config = dict(
    d_shared_expert=0,
    router_cosine_scale=20.0,
    lr_router=0.000432,
    norm='rmsnorm',
    attn_scale=0.102,
    optimizer='adamw',
    beta2=0.99,
    decay_fraction=1.0,
)
Below are experts of layer 2 (counted from 0) of a mixture-of-experts language model. Rows are named router (the router's row for the expert), down (a neuron's output weights, with its number) and show model dimensions 192-383. Each number is 200 + 20 x the weight over its row's rms, rounded and kept within 0 to 999.
Before each expert's rows: "comes before" lists some tokens at least twice as common just after its tokens as in all text. This comes from a sample of Wikipedia text that the model never trained on. Tokens count by the router's weight.

# expert 88
comes before: "-", "|", "\n", "The", "==", "In"
router,205,197,202,190,205,191,212,189,229,191,208,221,206,212,209,200,210,176,213,216,186,225,185,168,186,175,200,217,217,211,193,185,189,238,251,194,163,188,211,229,195,215,194,186,186,192,211,239,179,184,187,203,154,194,216,218,195,186,179,207,161,206,200,203,208,222,196,205,245,205,211,179,204,212,214,198,200,213,188,243,225,200,193,200,220,190,194,220,185,250,186,198,188,211,179,199,205,172,171,214,198,206,183,193,178,200,167,180,246,223,242,180,245,224,234,193,202,139,246,181,212,200,205,206,212,210,162,170,231,177,192,179,204,187,222,177,198,200,199,223,205,240,190,205,196,205,185,189,218,170,157,191,198,215,216,221,241,232,235,176,231,214,202,192,180,223,224,186,215,177,211,144,191,205,183,178,185,224,192,205,205,193,168,168,216,198,216,191,205,180,199,188
down0,194,178,220,187,201,238,200,178,217,198,205,193,207,188,192,208,156,211,224,221,169,202,207,196,189,218,186,206,199,240,204,193,187,162,242,192,207,175,158,216,218,217,190,211,197,218,185,226,185,197,241,210,200,201,212,197,201,195,219,205,213,195,192,230,202,177,203,181,194,215,218,193,190,187,213,208,207,190,191,210,202,203,216,155,210,203,201,212,223,226,193,164,175,224,170,187,186,184,188,177,203,244,167,213,181,196,181,153,191,182,187,188,234,224,224,214,223,220,177,183,231,170,198,213,181,187,186,176,207,205,214,210,213,180,174,153,203,177,168,185,180,212,196,220,198,212,191,203,180,199,168,191,164,176,199,173,235,175,229,212,208,204,178,207,199,181,173,214,212,181,210,215,183,205,201,195,195,234,202,179,195,204,220,163,224,215,174,170,190,198,188,200
down1,196,215,151,210,183,239,184,205,210,155,192,225,186,211,200,191,235,201,193,185,180,207,223,175,206,209,196,185,221,190,204,226,218,198,195,228,216,169,200,236,214,225,182,202,203,166,225,201,213,184,230,196,246,177,195,220,229,170,183,217,195,240,178,234,197,184,219,220,215,189,175,211,218,183,217,212,186,196,189,199,189,244,218,205,198,230,223,219,242,200,198,183,219,215,192,212,221,195,199,192,211,233,196,188,164,217,206,198,180,211,195,214,204,200,193,205,207,198,169,208,226,222,200,216,193,194,235,209,206,211,190,209,199,171,184,149,227,180,199,184,198,151,217,186,242,195,231,156,197,183,222,164,219,168,201,187,175,188,202,187,213,198,220,173,194,187,192,178,179,197,177,185,186,225,193,204,185,224,167,216,177,205,204,199,227,226,199,206,215,196,182,186
down2,195,168,210,186,198,215,177,170,218,218,181,219,208,210,195,242,198,224,195,208,222,186,200,166,192,199,151,178,200,190,186,194,218,203,209,202,198,210,179,199,177,195,199,180,164,196,201,214,200,224,212,229,217,183,196,214,198,199,190,175,203,197,188,167,178,176,204,234,204,189,209,225,200,199,212,208,174,204,240,200,160,211,222,200,216,223,188,201,234,188,215,204,209,195,202,236,161,213,180,200,237,219,184,193,229,217,183,195,201,188,182,212,178,241,193,181,188,208,181,207,207,255,219,177,235,183,221,181,190,223,184,212,184,171,223,228,191,218,202,208,188,224,206,201,206,180,203,168,196,224,195,209,200,198,211,224,203,184,197,225,189,186,194,218,232,171,214,216,200,256,192,232,227,194,189,206,188,191,240,217,178,222,229,193,165,184,212,212,193,237,171,216
down3,222,180,201,186,178,228,230,189,204,179,200,193,201,191,227,212,186,206,192,205,205,159,194,190,212,194,175,200,204,176,207,177,222,182,237,225,199,185,200,200,210,231,195,184,201,194,188,197,197,236,172,202,203,184,222,212,223,198,202,205,161,214,189,160,182,205,226,226,162,185,179,177,171,209,184,179,185,176,217,180,202,211,177,209,207,197,203,196,182,229,187,174,217,224,226,190,179,208,182,226,175,218,162,226,184,197,176,178,191,197,206,160,183,224,170,183,188,206,185,190,184,194,194,209,230,200,209,203,229,168,232,200,207,207,208,199,202,162,186,195,201,203,206,173,194,189,205,214,175,164,172,212,163,209,213,184,198,225,211,222,191,175,250,171,183,188,207,188,197,208,185,165,183,205,193,160,206,189,231,226,212,228,225,166,208,176,210,188,228,166,205,200
down4,211,185,206,185,183,222,189,205,178,191,210,205,196,162,178,220,276,205,238,204,249,187,232,221,191,217,216,206,173,218,223,212,190,208,222,205,216,177,150,196,223,204,186,223,175,191,181,205,170,210,202,196,186,186,171,185,171,207,180,214,187,196,196,210,152,180,192,222,198,209,220,201,194,174,215,179,220,224,211,195,191,202,172,185,237,209,205,181,177,220,224,225,218,211,207,168,206,220,194,180,172,171,203,205,170,178,201,212,220,200,188,214,223,201,222,220,214,196,195,186,181,216,217,203,195,177,182,209,195,209,225,205,196,215,177,197,224,188,194,218,184,153,219,204,171,175,247,175,208,188,174,179,174,249,195,225,192,194,176,245,207,185,207,201,190,209,161,224,178,183,238,236,188,207,207,215,194,210,200,201,205,207,170,196,208,188,211,198,198,223,183,187
down5,179,175,202,206,197,173,209,238,164,174,187,175,200,189,188,212,200,202,217,183,198,190,193,202,173,241,164,199,191,208,198,201,179,217,225,180,208,199,217,193,226,206,229,156,198,197,157,194,213,159,187,212,225,185,193,159,177,162,217,204,171,180,234,247,192,204,208,228,184,207,204,191,240,165,190,192,176,205,221,212,192,205,176,187,204,174,223,201,193,201,199,201,179,204,180,193,226,207,191,193,214,182,255,237,197,192,208,205,211,175,207,211,209,208,204,192,218,218,171,183,201,216,176,212,203,217,209,194,230,184,179,228,193,198,195,193,248,214,210,223,204,197,218,190,197,213,207,201,204,217,224,216,183,211,221,231,203,219,198,178,201,189,220,222,217,177,177,193,195,197,215,211,220,171,196,190,183,187,183,189,219,166,154,185,160,181,180,190,203,208,196,178
down6,181,194,203,169,211,200,171,194,212,199,204,184,157,191,210,208,199,191,246,199,174,204,209,218,174,151,178,247,159,197,184,198,189,187,195,181,182,232,188,213,195,190,225,214,228,198,172,203,196,179,197,193,186,176,183,169,189,203,230,262,195,165,212,174,189,184,173,216,178,169,214,224,177,210,197,170,203,183,188,216,188,188,180,192,186,210,196,219,193,219,222,185,215,233,232,180,212,224,175,181,145,172,197,221,189,187,225,218,168,173,204,213,192,214,203,149,177,197,212,233,209,218,223,220,204,142,188,183,206,182,200,185,240,202,227,242,200,205,203,202,207,212,208,176,211,211,220,244,238,189,218,219,200,200,214,187,208,183,210,203,201,184,214,179,204,203,168,184,219,208,177,180,229,200,204,201,199,198,206,219,201,187,191,236,199,192,196,198,202,208,210,233
down7,222,184,214,211,193,225,212,195,262,200,190,161,192,218,195,176,190,196,226,179,189,225,200,216,243,202,218,174,247,165,220,173,214,197,212,217,186,167,190,158,186,185,190,223,195,206,241,193,186,225,206,194,197,203,198,214,203,198,183,227,251,176,150,196,201,212,204,227,198,180,209,211,206,229,207,218,177,208,174,172,221,195,195,185,190,221,206,168,226,198,184,155,211,188,208,197,184,189,178,217,200,242,192,208,200,210,218,194,193,157,204,198,188,198,244,227,216,199,232,181,194,195,229,161,165,215,235,201,181,195,188,187,200,207,220,204,186,211,214,171,248,189,189,203,190,189,197,223,185,184,200,223,193,181,207,176,206,183,205,206,186,153,191,202,192,190,255,213,210,195,182,188,176,223,180,190,175,207,248,203,183,253,218,184,218,208,203,176,163,175,192,183
down8,186,222,233,192,212,197,210,242,196,207,177,223,188,243,230,210,231,183,226,200,201,197,214,207,213,222,216,192,193,220,206,223,225,208,207,202,210,183,188,186,196,192,187,170,192,211,175,207,182,193,214,193,199,219,182,199,168,189,180,194,178,219,206,242,192,237,187,196,208,196,230,207,180,173,170,208,221,228,216,216,222,217,165,180,203,178,195,185,194,206,197,222,162,249,201,207,237,203,217,192,198,191,196,167,184,196,255,213,198,168,184,212,180,176,183,217,242,206,205,226,188,216,192,190,204,189,228,180,178,181,214,184,247,189,176,207,192,216,211,204,216,190,185,187,221,201,209,199,215,240,234,182,202,222,177,214,198,181,189,164,231,196,218,193,187,190,181,228,169,182,197,212,187,184,181,233,193,204,212,209,222,206,194,211,226,231,209,213,203,205,203,192
down9,218,198,198,199,183,180,179,179,178,200,198,220,238,213,199,207,210,218,186,198,177,247,196,208,235,219,198,200,213,165,182,203,184,212,184,214,192,211,220,205,195,201,216,212,209,204,222,185,172,181,214,223,173,209,193,204,213,222,197,216,208,200,189,238,197,243,216,205,244,176,229,185,196,231,219,194,187,194,173,221,206,194,200,216,208,227,199,225,193,177,200,199,205,214,213,190,214,173,188,188,203,226,196,172,207,183,213,215,176,202,196,183,194,222,204,212,220,179,147,246,210,229,196,191,155,193,192,231,225,218,193,208,226,188,217,198,216,257,218,222,200,223,230,234,192,192,206,165,229,158,213,187,194,214,173,186,168,194,211,171,202,175,212,227,194,201,219,191,203,197,209,191,197,208,201,215,175,189,221,172,185,220,233,193,187,206,213,211,213,223,182,212
down10,180,195,215,171,231,175,187,178,187,201,206,174,212,196,204,203,191,221,182,202,233,203,193,180,162,171,184,243,186,243,198,186,192,186,206,185,223,194,181,222,184,186,213,185,218,223,217,204,193,200,188,200,219,175,212,211,212,251,197,160,176,192,227,219,182,194,207,221,231,189,198,146,196,216,194,220,215,215,212,212,194,186,225,203,219,182,194,186,194,187,219,215,206,193,161,203,204,204,191,180,225,180,200,196,233,216,167,182,196,184,229,185,218,190,197,188,230,207,203,166,215,177,200,151,208,205,193,174,205,195,224,204,188,194,201,247,201,203,207,205,221,182,209,200,187,166,187,229,165,200,189,184,226,186,221,195,214,190,224,267,184,205,190,239,153,181,180,214,222,218,193,179,191,185,225,223,219,182,243,179,200,205,163,207,188,171,183,229,168,197,211,196
down11,205,192,164,241,243,212,159,200,222,210,224,218,178,247,195,196,212,225,185,180,234,198,177,218,235,173,208,191,207,197,204,173,173,204,221,210,184,174,209,151,187,236,180,206,201,180,189,195,223,202,187,156,174,217,190,148,226,237,163,199,194,182,180,159,198,204,199,194,170,207,227,202,191,220,157,180,211,192,185,198,234,188,203,192,186,215,211,185,223,182,192,205,188,179,222,223,227,198,185,214,201,186,208,182,202,231,226,203,185,226,206,204,234,168,219,184,205,193,191,163,194,173,244,224,183,203,205,161,213,185,187,185,195,241,221,221,177,185,198,210,215,164,181,197,193,180,191,203,201,208,216,188,212,234,239,202,241,188,227,196,209,187,198,187,215,224,208,188,192,207,227,215,199,194,209,185,178,229,205,217,217,238,208,178,206,229,226,206,200,211,198,211
down12,191,186,207,161,219,226,236,192,203,225,211,220,188,228,228,254,263,220,231,177,198,220,201,197,206,228,190,186,187,211,190,186,206,169,212,180,218,216,140,209,187,210,180,213,202,195,206,215,195,216,196,237,174,202,198,210,247,186,180,213,193,221,192,176,166,191,203,215,208,170,244,211,196,199,193,211,226,214,200,202,200,183,214,228,187,200,192,166,192,203,246,170,197,187,194,180,173,228,176,198,205,199,170,230,191,244,212,199,210,196,193,196,221,214,211,210,209,215,196,220,199,171,233,190,206,189,194,202,214,173,229,205,190,204,212,199,159,211,193,217,190,163,214,221,197,228,172,177,219,187,205,230,183,198,212,216,197,184,215,229,167,154,223,172,210,161,204,197,213,210,205,211,208,182,190,188,209,199,224,207,167,192,205,131,188,201,183,165,192,197,183,205
down13,195,235,207,224,160,216,181,212,191,222,203,213,215,204,203,188,223,163,215,205,189,200,212,191,217,256,207,194,217,187,229,239,211,215,202,200,161,203,214,190,179,189,183,220,184,206,225,175,196,209,191,193,204,223,214,197,170,179,184,192,206,204,225,190,171,222,184,181,232,198,213,213,206,200,207,202,226,192,200,170,193,208,178,243,222,176,219,194,165,194,223,261,217,216,184,225,220,194,206,167,174,180,220,197,213,178,188,197,233,182,202,212,175,224,202,222,203,195,202,213,188,199,215,175,177,182,199,211,179,211,218,227,200,191,192,218,213,210,203,205,176,200,212,202,209,172,216,225,225,184,234,171,163,210,168,193,192,195,180,212,221,213,197,241,196,193,162,237,198,191,204,226,201,193,186,187,205,198,161,196,219,195,202,239,172,206,211,267,217,233,190,193
down14,206,175,191,252,204,197,179,216,211,193,192,178,162,175,208,190,210,231,188,215,242,218,221,209,235,217,194,181,205,192,216,211,195,219,204,183,200,209,213,157,191,191,221,178,198,211,212,177,204,170,195,207,203,211,205,187,180,198,199,205,212,170,228,199,202,201,188,212,224,211,204,219,202,197,194,198,195,188,211,194,175,192,188,193,235,209,181,173,194,208,192,215,223,182,174,191,214,183,200,199,225,205,235,182,196,219,157,208,207,210,217,201,224,210,238,180,205,176,226,167,182,167,208,188,226,230,163,209,180,216,206,224,218,184,164,218,179,207,163,210,185,153,235,212,180,190,212,178,197,227,218,198,197,186,222,231,187,173,189,224,209,187,176,167,218,187,181,194,216,210,239,212,215,146,200,206,158,200,210,205,204,179,196,218,210,209,230,206,239,243,182,201
down15,192,199,199,173,185,196,189,174,201,197,211,180,222,195,219,188,219,201,203,175,219,188,186,222,212,225,170,195,196,205,182,167,199,193,184,190,159,207,192,211,184,190,204,194,230,189,205,186,196,177,198,200,183,188,190,168,192,214,171,195,201,181,181,227,209,278,187,190,202,184,203,203,193,198,180,185,209,205,212,211,228,185,155,180,191,213,211,186,179,195,198,204,185,216,224,194,218,178,209,207,161,201,214,219,233,167,218,215,182,212,177,199,166,205,208,217,189,219,191,197,203,199,194,169,143,194,190,190,174,214,177,167,189,225,234,237,204,225,218,190,202,218,189,189,164,201,201,217,213,194,206,209,161,210,234,205,185,208,203,153,200,175,218,212,204,189,191,197,169,198,180,179,180,215,206,200,186,189,234,185,227,201,220,194,185,223,204,174,210,219,190,180
down16,237,152,204,205,203,201,200,187,221,220,204,214,219,179,208,208,180,187,156,190,189,206,212,205,200,168,202,207,232,210,201,220,209,180,184,183,199,207,189,175,198,180,192,186,219,205,193,244,202,197,210,236,196,197,199,239,238,215,204,194,221,216,197,175,229,148,214,191,191,219,176,169,198,216,219,205,188,184,192,189,193,217,262,229,210,199,217,232,222,215,199,163,196,186,199,179,201,242,201,226,223,213,182,185,182,230,143,211,186,232,191,198,239,234,210,179,181,180,195,223,192,205,222,220,255,223,187,225,232,205,200,223,188,204,173,183,182,182,168,199,209,208,233,208,208,212,194,224,181,203,193,227,234,168,210,192,228,219,220,234,194,208,216,202,187,219,221,217,228,190,211,212,186,214,232,185,192,203,196,209,200,191,209,198,173,204,184,198,197,199,210,244
down17,221,187,222,193,207,201,221,193,191,207,172,216,217,224,208,198,215,217,216,213,204,201,216,219,179,196,192,215,220,227,196,190,212,174,218,173,219,215,186,206,188,210,172,187,182,219,202,230,216,186,195,176,215,182,215,208,212,199,164,214,231,186,170,203,204,204,175,196,228,193,222,207,201,187,197,215,207,225,205,202,194,222,222,215,232,188,213,202,195,246,222,163,209,203,211,218,173,191,203,216,216,232,166,184,202,189,221,199,212,204,149,195,228,226,216,192,211,179,174,223,165,206,202,227,217,218,212,243,191,192,191,229,203,254,178,161,215,186,190,185,204,172,201,217,169,217,206,224,200,240,187,205,208,186,169,165,200,196,171,183,166,178,202,181,232,198,203,241,208,191,195,239,224,193,215,186,204,174,206,162,189,215,174,171,171,183,187,186,180,190,194,194
down18,198,203,205,225,202,219,205,209,220,241,199,190,200,216,187,210,205,174,193,193,158,153,206,186,209,202,191,211,218,174,255,203,219,193,196,206,190,202,205,176,224,196,204,211,169,199,215,211,228,233,175,186,219,193,209,240,209,187,195,214,176,192,195,152,211,115,216,195,203,215,180,194,193,196,217,210,184,194,209,185,216,213,226,221,213,193,198,229,199,175,195,175,213,200,179,195,202,192,217,233,229,181,206,199,167,202,169,203,216,215,192,177,235,213,211,188,173,204,213,208,194,191,190,207,258,199,214,205,247,198,204,220,189,202,164,188,196,146,180,223,182,195,171,225,202,192,186,190,202,195,215,203,225,177,210,208,234,199,206,249,225,236,192,192,210,213,212,196,229,184,218,212,212,193,204,205,208,208,177,216,213,214,184,203,237,203,214,208,190,191,201,243
down19,205,159,194,217,209,190,176,214,205,194,236,196,157,192,239,219,178,201,194,187,219,243,219,217,192,214,227,204,161,232,208,194,207,229,202,197,225,201,221,195,194,180,206,204,218,191,200,209,181,225,206,217,192,193,212,166,229,211,207,225,190,208,245,198,197,186,207,189,176,186,219,213,197,178,185,195,232,211,195,181,221,208,191,193,223,246,203,207,212,178,180,200,215,207,192,176,217,208,198,177,171,180,177,173,169,200,156,169,178,232,193,200,248,165,240,184,215,211,197,244,211,222,217,194,190,207,194,168,206,201,225,223,195,210,198,203,203,212,202,215,183,173,207,221,194,242,187,214,214,219,220,203,208,216,236,196,180,184,205,193,236,166,183,176,194,188,191,181,207,192,229,167,215,191,192,199,210,199,194,212,181,172,202,183,234,225,205,167,225,228,211,229
down20,200,226,209,252,206,208,180,226,174,175,178,169,184,207,209,183,223,207,201,219,227,173,203,207,221,228,209,174,169,178,211,204,194,219,217,218,218,209,221,201,189,194,191,205,189,181,200,176,211,151,220,175,218,215,199,213,183,201,204,213,190,212,190,221,201,212,222,201,190,186,190,200,202,183,198,188,196,187,208,205,219,180,179,190,179,220,196,169,175,202,181,250,188,217,220,198,203,163,228,191,202,188,224,191,200,192,200,185,190,214,208,239,181,195,195,231,239,201,184,196,207,214,216,192,168,231,171,207,182,211,191,188,244,183,182,224,208,207,207,215,200,194,218,206,216,184,223,178,198,220,202,162,187,205,193,216,187,207,173,154,229,201,178,210,236,182,183,190,185,221,186,199,226,185,185,197,176,200,207,225,222,182,170,192,218,232,203,201,223,220,143,230
down21,199,194,220,180,209,195,201,192,178,233,228,195,201,197,182,204,220,230,248,207,222,214,198,205,206,187,223,186,189,202,179,212,197,229,212,185,211,168,187,179,208,211,204,209,192,204,159,206,186,220,250,232,185,202,192,180,233,201,223,217,196,201,209,218,181,176,199,213,196,167,222,188,222,205,207,186,206,195,182,220,185,188,214,176,221,215,230,187,204,188,207,213,209,224,187,190,186,190,191,194,192,232,153,228,194,231,206,203,180,218,186,181,204,183,185,223,206,209,175,178,228,230,233,233,177,217,190,198,190,169,171,192,186,183,178,189,176,236,192,196,207,165,218,216,235,204,214,181,180,167,196,198,189,189,246,219,172,205,207,180,191,181,201,198,196,179,197,203,174,214,189,237,213,188,188,176,197,197,214,224,173,218,236,168,207,196,222,197,204,187,172,208
down22,156,197,211,185,168,196,210,189,216,183,217,168,202,244,205,173,193,186,223,220,213,187,189,207,211,200,207,182,190,234,225,239,188,188,193,174,198,194,209,202,176,201,210,171,184,194,159,202,221,207,233,203,214,231,204,195,206,193,241,144,191,210,250,197,213,200,224,198,194,224,189,162,188,244,209,184,233,185,243,210,196,240,243,214,221,163,175,156,171,160,212,219,198,231,203,220,187,212,210,190,236,188,222,176,202,178,189,214,211,185,196,201,178,211,208,240,190,219,206,156,217,199,205,200,213,177,181,187,184,192,171,211,196,207,160,159,206,194,178,185,203,207,223,194,175,196,203,199,193,207,202,197,207,198,173,188,234,197,193,194,191,242,197,226,205,207,217,208,144,204,206,199,196,185,196,198,208,210,150,202,189,214,189,202,181,226,177,211,215,216,181,207
down23,206,169,214,204,201,199,223,166,247,196,211,197,188,181,197,205,174,193,185,217,187,218,191,174,214,183,179,197,242,192,215,174,207,188,208,189,181,183,183,180,162,188,199,210,173,202,198,208,188,221,213,199,209,193,215,214,220,216,182,220,235,182,190,176,203,147,198,196,198,188,182,191,207,185,205,206,187,223,202,213,176,201,232,223,189,202,232,227,228,235,191,175,200,186,181,188,185,201,198,209,210,242,158,200,198,211,194,208,187,192,190,157,219,207,209,184,181,216,177,226,200,219,209,223,193,217,239,259,206,196,191,209,198,214,194,184,214,169,182,197,215,223,176,193,195,213,172,215,177,197,158,198,201,160,197,197,230,181,218,222,196,163,213,203,203,204,248,232,231,190,211,232,154,220,195,164,196,184,230,205,168,200,202,164,195,187,210,186,184,199,220,210
down24,227,220,203,225,180,186,200,237,176,217,208,192,198,206,178,211,157,211,227,171,238,161,214,200,203,237,208,209,180,176,222,176,230,236,199,227,191,227,177,195,194,243,208,192,181,206,206,188,196,226,214,215,199,188,209,167,204,182,211,209,191,175,209,210,173,187,200,214,219,181,194,221,225,179,214,185,225,195,203,225,162,210,206,166,182,208,186,211,200,183,199,190,188,202,198,200,244,184,196,205,210,188,192,205,219,191,181,181,157,222,161,183,225,198,183,203,206,211,151,186,217,186,192,217,215,180,210,185,157,191,202,229,207,193,223,189,177,203,234,183,172,214,196,225,211,207,225,189,199,206,201,199,213,196,249,201,196,200,205,226,226,188,219,218,187,180,173,189,237,235,199,197,223,212,191,199,181,186,199,201,221,209,187,200,181,205,237,204,247,210,191,162
down25,190,216,187,178,182,189,199,212,176,207,213,175,195,167,197,183,248,202,227,183,213,180,185,185,187,189,186,215,187,201,178,207,178,175,187,202,185,165,203,198,227,222,196,210,202,200,216,184,205,214,239,217,192,184,202,182,211,217,169,219,194,193,169,226,167,179,168,189,198,165,183,183,192,197,194,212,215,196,170,229,191,153,174,146,208,224,227,182,189,198,190,190,196,224,195,161,196,182,196,158,166,221,198,222,183,199,204,171,159,186,177,197,247,172,211,226,184,202,181,184,216,187,205,205,200,213,176,191,208,185,182,189,163,213,202,197,202,179,204,200,184,206,178,204,228,205,199,195,206,179,173,218,194,215,192,239,222,189,194,210,204,187,189,207,181,164,188,211,227,182,170,199,220,213,186,184,207,190,234,222,194,216,190,180,190,179,169,200,164,185,189,208
down26,202,215,187,179,192,151,214,210,207,192,213,214,189,194,210,192,185,192,184,241,194,164,222,196,189,198,194,206,175,222,244,232,189,179,176,188,206,221,198,209,225,222,203,184,201,176,176,236,195,221,203,200,216,216,204,210,206,173,228,196,191,216,221,196,223,160,206,199,203,233,185,193,176,186,199,186,215,203,219,179,220,225,212,198,196,185,182,200,177,214,190,178,203,188,167,180,206,236,216,236,216,173,212,220,190,195,158,213,223,196,196,191,209,196,197,205,194,215,240,181,199,175,239,227,269,193,191,193,214,184,202,202,189,231,196,189,216,176,160,204,196,193,214,200,181,210,190,206,187,218,195,176,207,200,191,202,227,213,218,235,208,233,201,178,201,244,215,192,230,159,210,174,193,174,223,190,211,185,188,209,217,191,183,209,196,174,212,186,197,171,232,211
down27,211,182,196,174,178,211,181,197,227,191,147,181,214,206,182,196,197,199,217,240,172,192,217,181,233,186,195,173,195,171,183,199,150,195,182,170,159,169,229,178,191,185,166,206,207,193,204,188,198,230,200,227,207,147,179,188,214,186,197,236,242,209,171,186,224,178,189,163,193,220,240,205,212,188,184,212,196,190,201,185,191,204,182,182,190,147,215,207,196,184,224,200,210,201,226,215,164,198,172,201,222,236,159,175,194,216,216,226,163,206,191,182,176,211,174,198,166,224,204,206,211,222,174,171,184,201,189,176,196,186,192,188,237,216,201,174,207,207,166,208,224,212,166,201,190,208,184,200,195,193,212,225,186,178,194,193,174,170,190,206,196,225,191,174,213,191,225,207,211,237,217,215,215,202,212,170,162,183,232,208,195,227,182,201,209,187,217,244,209,178,171,189
down28,195,241,190,228,192,195,162,205,213,195,181,183,193,230,181,182,193,191,174,243,212,221,200,199,193,193,223,226,204,229,208,216,188,186,186,206,240,183,176,219,186,223,186,191,195,195,155,210,216,195,159,191,200,218,219,189,190,209,221,203,200,185,174,213,229,178,178,209,179,220,206,193,185,190,195,212,213,213,192,192,238,179,208,217,206,172,223,148,227,189,204,211,204,168,202,229,168,208,213,196,199,184,193,218,220,240,203,196,212,192,245,218,184,177,188,203,222,201,202,212,172,236,218,197,192,227,192,181,207,187,198,163,211,211,181,178,235,206,212,201,240,183,177,193,184,185,197,204,228,215,211,211,203,205,190,217,186,226,199,175,190,228,194,199,175,181,230,213,155,199,206,210,161,191,197,197,201,209,179,203,204,170,211,196,186,168,196,179,203,195,198,193
down29,204,172,216,172,191,206,207,181,215,213,255,230,178,193,203,194,179,216,224,201,206,190,216,189,196,151,189,194,198,211,190,203,153,185,218,195,247,188,163,181,208,224,197,177,193,181,159,206,153,215,224,240,191,189,200,193,215,207,213,232,204,200,191,201,197,173,204,202,200,220,195,173,190,221,210,230,177,216,189,198,191,227,209,163,194,209,205,218,220,215,175,195,190,174,176,182,175,225,183,243,192,201,177,190,164,205,174,194,170,205,207,189,237,191,226,224,183,194,207,195,216,171,199,221,218,194,204,208,213,215,207,212,213,195,188,169,211,185,184,194,225,194,227,217,247,220,225,191,197,183,162,204,182,201,203,211,193,188,205,231,171,215,192,190,235,191,211,210,226,215,210,178,186,212,211,190,205,200,214,222,179,212,210,178,215,200,187,171,173,192,238,209
down30,181,211,209,236,205,181,214,183,226,226,172,203,218,201,207,194,182,198,209,238,181,156,217,190,184,214,210,201,206,170,213,199,206,200,170,213,183,209,192,161,218,210,199,207,176,174,195,230,230,218,233,188,210,175,207,228,201,169,214,203,222,213,175,204,221,140,208,180,208,190,176,226,230,208,201,236,214,213,220,191,184,188,218,198,207,191,188,186,207,185,198,164,191,195,176,232,218,204,195,239,233,220,217,209,200,206,187,194,217,211,163,178,191,201,178,211,202,201,202,177,223,187,206,191,209,228,205,192,216,207,181,194,191,178,189,174,191,166,166,203,211,223,187,185,208,198,226,191,212,184,214,191,231,161,176,214,191,212,166,228,225,240,172,167,214,196,265,247,203,212,169,238,192,215,192,169,201,191,187,215,179,206,217,202,253,189,210,198,169,177,181,184
down31,169,200,216,195,200,206,206,146,194,192,189,214,230,220,180,218,219,188,207,233,210,188,169,187,187,174,163,169,206,235,187,210,187,191,219,199,178,193,183,217,207,189,179,206,198,197,168,220,199,224,196,208,230,209,234,202,191,201,204,187,222,194,181,188,210,177,216,193,205,193,218,203,184,249,201,197,177,218,221,182,222,223,179,193,212,179,203,168,215,239,190,184,187,168,207,203,116,205,160,191,210,223,172,206,198,192,211,212,210,195,239,206,176,201,227,194,181,214,241,211,193,226,197,166,226,218,191,202,228,187,217,150,210,222,192,171,211,196,192,167,247,203,206,182,184,160,186,214,198,185,219,204,194,206,154,219,166,227,193,124,165,233,171,191,207,179,273,207,166,216,184,223,205,193,212,192,222,219,228,195,190,192,222,188,202,160,210,185,188,197,199,209